python train.py --n_layer=9 --d_model=224 --n_experts=64 --experts_per_token=3 --d_expert=160 --d_shared_expert=0 --activation="squared_leaky_relu" --moe_layers=[2, 3, 4, 5, 6, 7, 8] --router_score="softmax" --normalize_top_k=false --routed_scale=10.0 --balance_loss=0.000484 --balance_bias=true --init_std_router=0.00633 --lr_router=0.00059 --vocab_size=4096 --norm="rmsnorm" --norm_eps=1e-06 --tie_embeddings=false --optimizer="soap_variant" --lr=0.00282 --beta1=0.95 --beta2=0.99 --batch_tokens=[32768, 65536, 98304] --seq_len=512 --train_tokens=354700000 --steps=5440 --dataset="wikipedia_en"
Below are experts of layer 5 (counted from 0) of a mixture-of-experts language model. Rows are named up (a neuron's input weights, with its number) and show model dimensions 0-223. Each number is 500 + 50 x the weight over its row's rms, rounded and kept within 0 to 999. Numbers have three digits each.
Before each expert's rows: a language model's description of what the expert responds to. This comes from a sample of Wikipedia text that the model never trained on.

# expert 51
Description: First tokens after a sentence end or table row, such as There, These, However, It, Source and Note lines below election or census tables.
up1:486552511483567509452520549556529457462482409479415453502588572512511507591550450509439503505475449513520555388471502422469500428478509571457620464524503519524581614455441404464487514524513540517510530442494570575489469507509556549619530469573505487497507519573588561469569564551565494491538379501497553432489486401489450516573491550535525452528509508455492479479583476504498406481544522486379581468567458447516608510480504523597566519540522535472511470503505615452521575507565485493468498463479502520531522530485438426501461530449534486382523446580477573454520473470569423526440515491525553483543502504590569494485488547423510418538475519421529450612484422447482591590539
up2:515417486516487524500539463519514504520454444479503456477434488458423575488571386443576445510491447465519553510490581500493471491486428552593437533475589573514521538552468397539514499556561491458489556503510496522489484538417511576470487430520462505509415518555434427456405449495414459448508572468538455514558470471367474507565536542308457453527485561468511635496386550579491474520573520441502495618519555523514383499464524556413553440481539589601476518467560478555481503515477493428537504534496484520538545437500541517523567386515503501495439532603446517482524524537487454574483476526560473458530543405521491520464473495485533528412540559487472505514504522441464506491619
up3:493393519519533514528529489456457563429513575456487546441413523421448467577402499401604499512508563471507491545514520497456527507528410475452557462609481467552526567508504554495595544491448512536472477508496515420448534482561511479600506563477453511488583465434522515385590473496501479521463558512461520426573500463537505436557543429518533593560492444529438505466471515521588442561475452465507474441498485467519562497523515566484414431435529513428518512447498546501533556449509465347520454406420518437508497516448429521474392528513504524494501494526552529477598534549452588551474466503526620479601477634622557549488500555482537456523552537508507565477498521538476553613505
up4:522524472427531548490468504475385403427462488532489513574542540457548592407436563494449517465518497564406562538518473535548495455579510509450511589561586431462571494514471541514518485519527526448498514543479468507458453474542484470499470512442488448561426451441493448449478502469461527485514581631466478581485448468478482496574505473584435447461486438418421526474457510475505444538511464576451535501449508553492558472521425379508563411446575502479520568529553478514420506503516370499485495487513578469500464573534515452588549468509458545414442488483480500545591513527530579473460474473577389409401352494525505518467465534540422543506576425427566542582532585493542466502471
up5:466530493478520546427477536496518502487484457527524460539529576498563380489446545579523503514593465543467421402498528569539545587554547511540494494527519533560444528528556631409526414491505536442497580426512539502551389482532531496428543435506521554483503547503515551446465491544408490528547406426532452508493482524529508531408467475504376454503465483504560465515525498546460426549436587545516555534561560515547473544524449546605472541489457489453503542411603439457481549379527475552468451504490510530475582472490574480482437582556474527519409480572451509503486557536418539480538574418577586477510384517460558502569465513517489547567532495368529406505466470546508440455526
up6:544566555472537434495535474524474437405400482507398406515430500448538503431475470612631438535490524593554605558595603539595437455519492513559504489446576463604445512515502498521497542535424440567612474576566508513551455473528445493495506499479441549511550458552514494522495574527508447502527402472551526524479503545509476468515592498454431471467425550399499479534556460527645517518588491527465563484507507486482458545601464556431514520466493534501448483498447518522563480489555562436404508504528527512581494478468506580578439440503518526468443432469362465525476578484470480490504531543514489536415441440473433499489523504542497418413490456527480487516539493564524417482499

# expert 9
Description: Middle pieces of verbs and adjectives, often after was, is or un, such as ob-t-ained, accomp-an-ied, incons-ist-ent; also decimal points and separators in numeric tables.
up0:446569435571454433578540527521542482506519407477502407492557553446587514499595522448616525475488528454425436543393425500523619504440422513394559527491556516512404515584507458502565517479488467496475538585488479507425483472482598457510573582540495481504477456500477565521551526487507500405533463488459515477522430464594583567492540481477504454521440432441499420493541573474418488508532561413384493550603483511402524548480499491576501452462537437471601536450545476457506522463466455527559455579554456537499492480604498434412527396528494520479564517528484481548594536508529488520541478472476499490487565490464563508547486475490399505500648527552564454467450490469487529533484
up1:598374414546577516505562478428570474463539549457591482613547374459512437438459563533540547503481495475402517531472560524559554512439537538444542476468467575481408549463547519466486605495488395529504501507412496527495528460501519417549541440563412508454458565523631591510491550470420475503467591495467478554573557473446472571498513446566491435564515561486491499512398524552459488454541527508525582572515495454563485473555492558563478428422524523566529512484516470468490471501551510511495491510409540419468548574478571466484503503501497462442460496515546565469529467479539456481409598549428453449558465582509483479471410478509362471521469513465531459425474533492585506506480
up2:425523491552536445527512489518434522496527505428553451428519491493542452521458478453538500599549544467382498494502546467449465528475418542601505558449441517538571582464475524484518434505525456486556435449488555490530516455512570467645554567592496491488513501519433582448538547439453475494581581430518524487476432485526512467487573430563535474429564509489533586486433465551447435519486453479503559434471447454496551407441440486535543477415451508471465433489488530482476460521448541488455486538464499531551530561495518451638526555586470370484519503474423437406538392464474406438512489528464439407474442453421509524532573503591530520421513492604543495511576522508491435533615
up3:580464466493502506550544544468497492483473436542468478523499472593480470484586426486448424491435431496475469516533543520490525475545449449531553478565503465484457484545607519496431521487550462446432568489456511404533524502510612441426435441572475522448470513411452581498397672524404489519508533434527527450550550524553565567469449560577524516525468474480469516530524527504560516532512558421433496534459522470427516488475432470488471413500526504452398489518474451422483511497522584563474507530442512609538506510463472422438557537409497503356509489542465490489410420613422405534486494444455504492374487419473588543445537492518549471560482554467426497412472530501447515477443
up4:517489429515472481564472557481437577550582546533485486552535522547451494520542491368479544491613468549492474447473507387549510498439598417460453493617472474448443514479605467543472503431540583413533535532560585438577473465476653458526497441516459469454509580559362503498518582488514513507496465487555476456445434544525527449462551512448551533474521472473429543489479583504507510587462513416442451501552466464513557499460455512460519487475506538507495495451502518519486581558564553508502585484516508498440526412480544418603632485504483568518487494513506483515498431530504423519467562659519488440496575515445485567452600460435505575464480519427434483506531464520572474467525
up5:444534412503521443428479482643474537538470553496400481493456469492380523495522511547523505506488438538496474500504428448444490449478472544486470442507476537546474505455432508509523533397526566501507493516581543524532419517534519416431540380445439525495483572478485398528422511464513446474437487515484458492441542576480504542536517470368621541542548411448578441557381469482482478508533586522566460539518521410383479478504446504462529525516520652545514404512504514544574447538559472505564521526586527549499502463466466453485503497458504397466546615449578540484514510500571505449391531494577511486501502456518504459507500522407443568546474575400466438454568510542496483522521

# expert 50
Description: Capital-letter codes and first letters of entries in sports and results tables, such as AUT, CAN, ISR, MF, MPC, JPL.
up1:459568559519502495463595422442434486476551509551449495469557479485609435518552574513496526504523506454471544503473504630435528515504432511476450532485576491503393469458541460500490548507544561529462520552476515459381397390514451496461441416579503485472465518594507534503434507448470454560529537495483522544494483574506490555528478512493508534434402512444483497518529464546569497590568537586495371486576537430560457506463553465509462526535553442532513494441477510514501554528517536514594491463514490488504564314453500544483519495487477475454549466510516361546495500476549589594465572501603515482470548529572592445522445399532504497378511498410560451449513542492564452498435
up2:503480496391438470492466471424517533510474483512486540438616465457613452580510481433512473546453537512477465567495456468552514489502442402528526532399556498530450555532480549551538544425569568464425544478494482505485425514465410406513467392513496457525457450612492429537560578532480488492467506635401470539485556514467555491513480524487523528611578462572438449544492488420438561549529564601585520588552433472496468587496535445462411477548433371494441506454571513538482482505510473535538519478518482491522513420544435469540537546427535468576593555561572500590510451515475490578445504567508474460431466422530485428505439535527539552470476532493520531538489448568561513519491
up3:522482516490475538413518387544474522517515462614602548472453448507415464530476492452541481409494534503483492498497553558602496476430512447524479396547463485493529531491536464466449581507477502561483492476384461516463537499500426476450564540531548517514475577421476372466598545456464471584485472568528540469413544488516442418414464419533450481571391521521615506491488491519481470467401552470525473519567497563440529532574445444518455504592550381442523559466477529501441546474451406531442498425419478524504509540477431440442515451599471489505501512562532433440467493604455516577403525512556518490489500444552553503495424501510445394498452510497477601537565485489498552434493
up4:508523493441519494489397581495482450537574490429548456506404414432477620465466523482516481516492509396531495592583439539548485537518453509514562535610537379487511542468517561576484459486494384466469514474475509512523569498548478435587356522449475453473461486477555475468550518501464447573509533496547485451486544437464406520490585478472510467479529457468529537493538447474561626488509530539428443501520544452489456545587485513434500472584418609489557448508495416527484431528476479464478396438452528516533492554545506527480469542478507558592603456456510494404540514469410493474511490502425481571521445520552460534526516503592397524452463526555545486543598483419508547377527
up5:553420466567526568510494505497474475503502508506447427484436482505478430525411470464486496406533422413525453554477517470486417616569570418516483498499472544467539491525490453506470478554416477468518509504418537425532437513402449668470550463480513421513322408549454559573506445497461454515494559487472534592478491514501369557536429448564441522510521450516425560514452448494537502509447508481505494447465518453440483403539492646463528490470483527592522459513516540511544491498478517469435432542533477452432536477443493474494512499478484424440516491447401554474465603444367487419488471560442502465546553551524487479436446491547464489512502513559538506561501430585522516546424
up6:532564501551538538534499532504448583386466511488488550498477606552549463561544505508497506543516516520469537483516464525531478477438463440513560420494466469539551570436544453485489435445465580479488524528437557535625534501470440371485593482516561483519485479536428399485536588461427400423480530468561470536449437410472562524507546547442547504561470484499551466435546565464549547520540489557502421584530452420481450528494543423502463475562516435529433497454435475485483490598387622599577450407444531478539555473421484340497436501544519477495485570542498520573487505592493552550477475527540508449524509573510522421554520420492542522457494498464461610451511491503522477516566

# expert 56
Description: Opening stems of ordinary English words awaiting a suffix, such as iss-ues, meas-ure, prot-, ent-rants, accompl-ish-ments.
up0:538480446468462601546473468538483592428546549459313433491546461510447456456550378442484395539526479426496461552476468495442506489507532472457510523528548495603446463580484471524481493504559516485516497514535529579449553499530483541488480495586530518537441565557594488499456381513531480502541529468548558525496481486492459518523519588449612517445557516486563354577482568491534479559521509455471450536467479433504602609506530514491499426485456514527471459449563463478440571541459526540586503555537532400437420408529512477517487582526512534440541520514498482498527431504487556538577520561544445373647474450530503542559508503559484472550460504540549494512467570480426522457571
up1:545512553501552400498499544497567506524517480534533556493572450477497456537453534554451428488391534545461539477441434577483508512440480468550434512499589503554512566561551500535522472512479401521499487378417489443486437491473436467548469471557568529522444541461506547551503526468500505521505555457446459451477430508513511536448497534493399433497439538511537540505493536441457534561573466495414512514534477504519533558543435524451563472535568368523595477537512541446498521477546513429475506370555523580529479547484441547435553562617408568425547435498530463464461518480515525436582569545433475553610542486430403511547564555529527507567526394437531503602468570418482540382449
up2:528525534496454454500476527471462409426570511541402509456528545619487472463486408621512444446577556496497482475608442586482447440569530468459507445564501437475584551491464389431576521431508473467540491432543514501475564563465375557437532456465449551541644537465553520469515501422491336521550534395532509527461527512505517549554583438521469436534498512514591489501474563493459510593516521492491522452515509550495555518558471480472451492435516466565568462490492575502497544545538504487556538449518608478439476472463499573472536529546485514417467508455405547503456489545576514502473520548436416444530491526598447448617479524518553545529488469506557509462534508522491445431572
up3:489512435455512432438513449446480461495438497505538524519551461504549573543560540455513415492453483498439463555547482487480408551553566536405495491540478499507555518521538459538537550449515554414514581541505533511524557447495544508519436542461401412539525472456550526447486517465422447526585480477563494472544445592483486443527538549478495488400467510520474473477482398475556464519464499512483497517428466565515481571522522602406526504539527588394397550446565564476450455514466552533396440462590482464529540559436456452476455394461627554495528359521430558599446536450540503494458396493493537447553478463509559522537492455558496462622537549433532432466474503584467573430448
up4:508504526444474463548556502499563463453521380481520496522502580520560396509509520564389576576443441507410528566529512499470528513505403505517600483483498501545398612464519428491495531480537574522515541522523542568501521463448490504446542488494470477379563502593539476477443541592567517506533519476432531570415504529427527479495576493562423473518431546465449527537479396490527571435391533520407570403529519529535602517522515450533543472465422557440543446487596535664507535482540574502552501527523412510512432480529558409590523539487538457466547628509504563567465483500382435536527535588471490538477517492550511523535548464490526462489529491542505494493472526517518466505523
up5:465399447476467563532501449515613522532471500455463544532564497507523565400479449492424457478557437494483566483535562507630489577534467452527522550561499404551516494526439536466487531433552386463446494498532475573438416420519452516468454603542494474516543530448445499416492600508459498592627568370499576464412493484552538466514468475578411444428470486461571532530479433550520528461436505544539490461462609493601539526512530503514542465483488486489542555470471499477537479456527504566426471496484499526474479568593561479571464539409478489500496463529587457534486473483497402511501534543460518519421503545508523527555463523524536520493540511546447490455615473356493422610503

# expert 43
Description: Prefix-like word starts such as comp, app, sup, prom, imp, dep, usually followed by -ion, -ation, -ing, as in supercomputers, improving.
up0:449551452550401451583533452534481496473519540520500502451524442609542483529510521550519440448429527520478413460408552527460559470506449431495449465561499548519455392483484501503445506519512540507419522572464511533533517482468542466506452500578523511561533464523451434409496556532429474511508507513451504522483484495479485569435455447553473494444499451505511617523548526529498431431482564532510515412489446619513476534482644496528594518452659548515525540536534450509453501473472468575485502454509511446459670494453518529478530569423477571493457476500438362597443496512514498467398458529470421435570511557465539603595548550508496461535480393491577554537544559515452558520478
up1:486389451589391583488502476534472463498551577472417447502485546487427400562402522404530487450480390502454445377526547436517420554463604496511448517520436518527530511443575493547552550492566538512528494496455484485472418550447495550511567469487497579403484516482487466473419545508498500487558480588454527579433466491506529497503461465426458516531460505471433494501392587446397530522455445511551543536482471558555452409416594474569496492490454615498451474513487588495498566479535534450495562461512425478456521557539493487412494531533557461517583434489519482445555440526468513515459467566472525528442479454472469425481471504362513521440467385461500517506535536550495452525402
up2:525454443381422495522499390518447480492490523525576552537463409492571388439491478530422450495478538472586485555511523510498397536536440609470484529428481520525545574572504468487523522353551528559457471433515554493496547482475562556422486492454533543564470418353499450397453561558461434555501602440510550516483511489580556500527510534410462493494505485469435476528529414535451503490502551553577554461554495530619469500431510490447443481482533484509473562464560537468434474453551424487513537469545446498431500494596482497588450505367495453474596460476444475411499460486531481452425425517546516461496504516494517499448559494500535537489423422428531426572497565461496494509515
up3:468473397543532424652556556457554589495511526430547540416480537441400576469510526409460475501503558513458514418482548477492468471538391548400480555561558470525529552562408492528499553481497480534575610466550412520525560486409563467576554407568534489457529463502458609531480519499482464589515467491487555537562428518441452525579528465442464460374528545528497522478430556503525476485527510439441561532555455448491429406520571396622553565489472531564490490467521478523535426484458577499526481551509509503581549528471502493517504522525482551489536477536423542434491541550543485546526481414555472430483487493470482562492468520514478511444426525441472431424464610447499485489496
up4:590522505431483478408453560524474594554530533596501478579452497444490465460462583463569401507385520501529528565477528488547504476462515491525495533572453504526536582540414529474600596475458492470496453559535539534525521465464486525545467534477379441620504549453531450531417531485441415476482511524488440542531592522554442425459451473466535461536494498531458474618470531505513603545502502620474523543394557569531476606457453568521565528495546581490499522518572435507425524553554455432397567577548491514485465541523459434502462394468481524437464502439551506485532519505520461530479453456510473529515489437470489506377499581566447450474501602532565491494479513570526436423479
up5:468418443441404530479551614502506501536507508463642446462496524461492457492472521537454476530484549562399557486466482429536577478505542537563529433574558550480523481496507517521488611570533511535504519421529505434460522550503555476475522505567500440472549492437449500521518465523417453520532526576503474531610581472465500577511462487579499493445487580439582536539415440524608555462533514414530399447464467478430535478620457530558647451553455423517514425417483493518527450526371485544448474439494518458575528547500408444460488451579497567474517504449478491559547593511512504469475499481423475559475459544442507472501529544447499524521493508422460522497475501574526595558624

# expert 44
Description: Field labels, dashes and line breaks in taxonomy and biography infoboxes, such as Genus, Species, Phyl-um, Born, Died.
up0:531526513433564459629511439574429525507423476478458526622572448560490468455443434455470587456504505660501528509567498482531447541491448436505454540566454485527452525472490494456470523444445562461509564535490512532477453523557442484589518400452520555444522608523493516446432403585562548495535578513487458597441476581429483525465454501471428425602522481488500416455538497461508406478543549593427435594580457461438532522479548472432469471542412555524497517515499444466442478476468505494478507486411475521529483540464555536466494518568484495548427442342468458469453528462496474520438500513606505485496503524557525459458491515500542494472476545455534472464459429576503611567468
up1:510451487527568535377502586514443589494501521494463600519534385484504427449499579412460381405473528539589485538523562547509465470488495484544552428553422418497556508483570494588492505455569529571501515488475490532582466455469504468451563444461470474497516478515522522415543507531448525537483519550539522612485503513479553430471502558602388530548473554502489463496509479520405419503436467557468555482521506372500541531535439546449446496462567521549569522502416431434499424476488390501510640451489527606452543514488492501533539417486531456535563489455515497456486445543408438515544544553465543457538540556527572461525568528443450564496439542403505507500568534480454448467428
up2:522558461465418434551401534566544449539488437518519553553447510531459543456525421500547558546576506484380521500482482490424519481497450462496531501455482471526430523499552545435541383547498530444522506496491420574474458474558553492491531454457522509515570474469483518448406533511557509543497557476478419455619549456538535510491520533563585595491513547427443495485398576529508475521550461501463456552539509467448436551471503538556480461535537674483632470535558479591479496529446468417494499468432572494494546352455558478611497521508481606527424464529517445494503475514501482531458459550595505459413504425465450559530484501612517522640527466519440536492526510519512449569522
up3:559514499477562403495488594514458556427484487427534479499585536516547506520442532466521453445519504424510596404429575556564479488541532414521529562524527569436513483492577439538555440553579436487510445563528513432504560585496464451447468516560525458487498484501460455466504495517518500489497496460531546484560562497444564537561433504460377396421639492529457524541455439519517435544508493488493549540468410547576555438518573494528461509491474594551522474560588481441437376478490485471428464443485462466518517633582588473538471449462392507519471539425491501507516549443438492475421463554567598493520501492528522463472455540513491497510381568576459570557444426497474501565504
up4:490458535575546536606490487434500563525447486573491545609555394513411548408511497574537530479469474561551457471535570522506402534541489511513532442409478488581520567619634505435459489506525466494587573489540510492538559443442447466479443465499528479456468479546481455472459522626450433473486486426533495467457516469488468472512525512615474515493417498443510410494530513541456501479410487377487543523504546551429459532562484468513499487531572501559567500456439591519481493449400466478481538428477429427414526475499531540516605485474558560507522415508511486526491533423477458468560444592557471574505544491515452489581536532546657572496455503414549526511490431520495470444493
up5:403555501467617507553507484611462494504536519493536496546458529437577440478486389618545472444469459459492527421497474446464491447413479398619431493503480563448427464514516535487489529503473484636542502524431476420638471405472502430548519432456439477434577501457480501467547517491481558558419580580563509556555445531405516525444575500435393514574546477410449492415553436552562387463461550461515459472518461518582444500535454496426479544442410536463489546466510421522568477533444528437531497492507558629477517528498517477570550449482544468409509511479485462497554444463488494405498455524521459474492510504509539511513490521543512518466510486439517553500478497424467516533533

# expert 57
Description: Past-tense life verbs after he or was, such as went, moved, died, born, grew up, and the age numbers in census text.
up0:595497327538521491486447557491461511513491423519430438587564539537543537524463461423494475477467513455459512506547494445514455519450571574478505533551527497415407496559601403448515469473518524507478494525504654580493503478447523549453485487450457551498449487419388373426466525577431492531508400418524564425457458481550503608533508509506479513465590485438454416481515514467500433498535568471509463553444549486442529457469504561468483408482467448510573547486447527422442586428543560547465554483480493473526501520542472436476521444494529544482549550468413546530551472439556442484598596501435525515495483486436571468528482559526542478431548552398514452453525483532484453425533
up1:493497396516521604495418551380450532460528562515519581455507475473407460533549424495465496476417464513454463553487456458477380416438457532511515470467538493540560517496463476517459483467551551415438508540599563515407491529514551534484470536541585446460463575568564448493498495508551506521507537529464474492448441582476407452547464441485485514498586419403560504512528502467487448598558586546514568440475502495509594488474482517528503572475410538454567543527531473544479485425432569527501573483541433521492509504436439569542428435489399531447520544509443439521490495454414568434447416439524507540559494482481533442396499472506518389512589473477510430528473541584568462608463
up2:501456500556540489630522523541538461436575519456511564507510460557563560407510513449433497484458389508509571550553438540511408460517495462470508576469514557460453519520551491525483557535531499494462486519580460449422546456528507495635534466636614597495493605494477508494514510556505488442363528418424482531389450492532492519544517544436530524388502383566592487503503549488576438503463499458490493471560576446554483475493471399533569504463528510562484444490495510463446484574521480419468457558487581482481526495490531498472571504533424449457534542435517435579583525550457548538398575564455596506509487549568517533555574505522512516472572541510474505499554542447468440564497
up3:453568506447560494540543538435439529414497500552403390496556536562533494492446575512474478413472508400486534593495516445506476494440406501538529515520470432601500516461505526454461536562523482523441498582527562540421500626530482578430507509446576518617471428389540393539405465492442505482432516434520592556505548462457480434520531557556524488505511419433610501511552411474524588483498501515577375482568491515526497424559521553492522499587508500501535444514588486557416489476501512567502487442588539477434546505570504503478455525464474450577561577527486451539528558518476471525531423557493496472449528507489408514529517450423480431576539490554499560496518528500498574544575
up4:453472450534406530506527519446514487436510500441454548468640432495530469511513483473483607575467438595465459527562469499514491557510491524452573513527513418496629559533473472525542488508491541486555535477547496491651446497463462549535494482364522416484494554539417411579465577486603491475472564494473530532548483462538454404523539442518576420419511478543536621499512578599529507409548520563478536556488485509504442475455569531502514516395534492561504430417529501526489561428476583430571496494445552545501539498522473489455440558452476558495489500556497585507484628518547524551404475486542465497510518620545480482474530530484501448438518411414499509439545551525534478543451
up5:571500376413459564470475457476560496522573475512494402521451396397535491539506511375468510444503532589461453567542531494449501492478451398554559459459522490461503513502397462491578491458510488500429435430555473502519473555502399449509534519573485467505465442455501527482502515428496448502496408541497467481455528501477532546492454576438614446369456541576523550520498491480566483471554450535553486538483515397563513479585528564490509502506433506463528492565548533478440506481564472453594503352558428528456448520587489485463473422518614484461472490492458479501519450475466600461520510506497450510478473470655464501529428473434561545510505599549531512444493524502378437476450

# expert 26
Description: Common Western first names and the final pieces of given names, surnames and company names, such as Mike, John, Fran-k, La-ura, Sa-ab.
up0:528503446407460519391468524512531537472539510497466429458593490516560467517517454461527513588455654550533418562499523555518439526490465531502510418488544535505496515470516419513481465554497479551540487560519521543425568528416488548526581438496415507546500461507413570492469554436538388405429559520466477468542549478447487562501633537525550490632584450558492480495521494493495392415483524460552548584388508502507541440512392482503456504454553594513446591575464445466518426471527461513520442505454476552510468535437419578468419449542512508511427421500521431492513564465415506505555549485560545525572555519503562513551578571444546435492474519528569513456482499518580497519541
up1:474539519508455561483418509539475468515503498599463522485527490598553548426520568427525492576523536443513385484592527592410489564588507568543486541545529503541562438498548500350561478493450535475446574458569525513575496470501478459565507462572491529616530513461507537502517459521592490556560489460591489534521506459510373568527487534452527380491476532434511499474495541449477391473571518540506446547524527437447520639442496504485494552567440544542531434490540520435397522549473456467579477479473493510420547406523508441510503548564529492512458567482453529529507529534508592468435535530532456491423597458527560535505376516582471518534516467532565432505463527464411432527532
up2:501545534481479486551512355518530537430438497546531479456415507506438508569422537530578542524590498591515467537546483578518520494512455472585435524460519511522541513506530510487547402585520499516523515477580570416501481475541600471507476451475554465510568494505546571500395462463563554528508633482502472400479522468562483532463489495546420490361534449471492583540456507527435457556523538467464597502618513564503494486429553533495550446450496499409612429593591508514445555452519470475519456475452422518532523550578567572530459560537495516442612595485561487526460468587467529541517536514567535571531539539514511504606444568494478523488527514525555486507515485463573458399440
up3:563463463494559479452605475526554500471421495482435466418393512553558488550497458459486547444369538517450465539575384452524527359514519450563523414576497476508479543550506427559494409460517479385494545525484484529447533466542449516512489589457535416529482486519509459498564486544512507464510515575467590475418524516514542506486588472454468624499482471559512436436454515520439511485409458496534517490514541513567534491558506543471433460373505525556523559550580559471520520498570542435445485467394480491480489506496492478453472498503433629485612471571577513575505499616496451471435454542456511522494504520550458544435482482453583464398469481533568461479525481562561564492411
up4:541535543530479477526515524514552491458464505586492482514559410473517458399571466441441536429432401535465464494537541563577522447416502518523595498531475463554515456512474525542500590443480550501481500506598518453528417528586452547523677497556521481592524496543612526468501497567427553421597412550468511430473470504550474423418586505487565572499466599533522482462490522411422513565444491533550475521515552445451630544526517436458480447508531527488475623493563505578492533542547475487573523494483488470449548477519543534478540435472551452502596441578441509472506397534513535581495478445481513461484519456520533410556475459525463480555561458495624486537505531505558478536442
up5:528467474382501573507465498522484486550494484472479580487503416402501543489531549419556559485557482543583497502482471574510566503531549394609490558537587492490537571524472533457520547483521540361343489457472603480539501552473445517476561444563493492513462484571474630559536477518502614436510552406511495442480495569482492557460415340406523517543539496390559551467519538496480519523464511515420516551496543426550435507444525530478541614548511464450585471517499422546472511519511449470561507380529448514560487523422451508479452468463503527497441400447518548488532497537506411468575498455489449427523513518465530485509516469496440503492481550466539583490503610514512500523504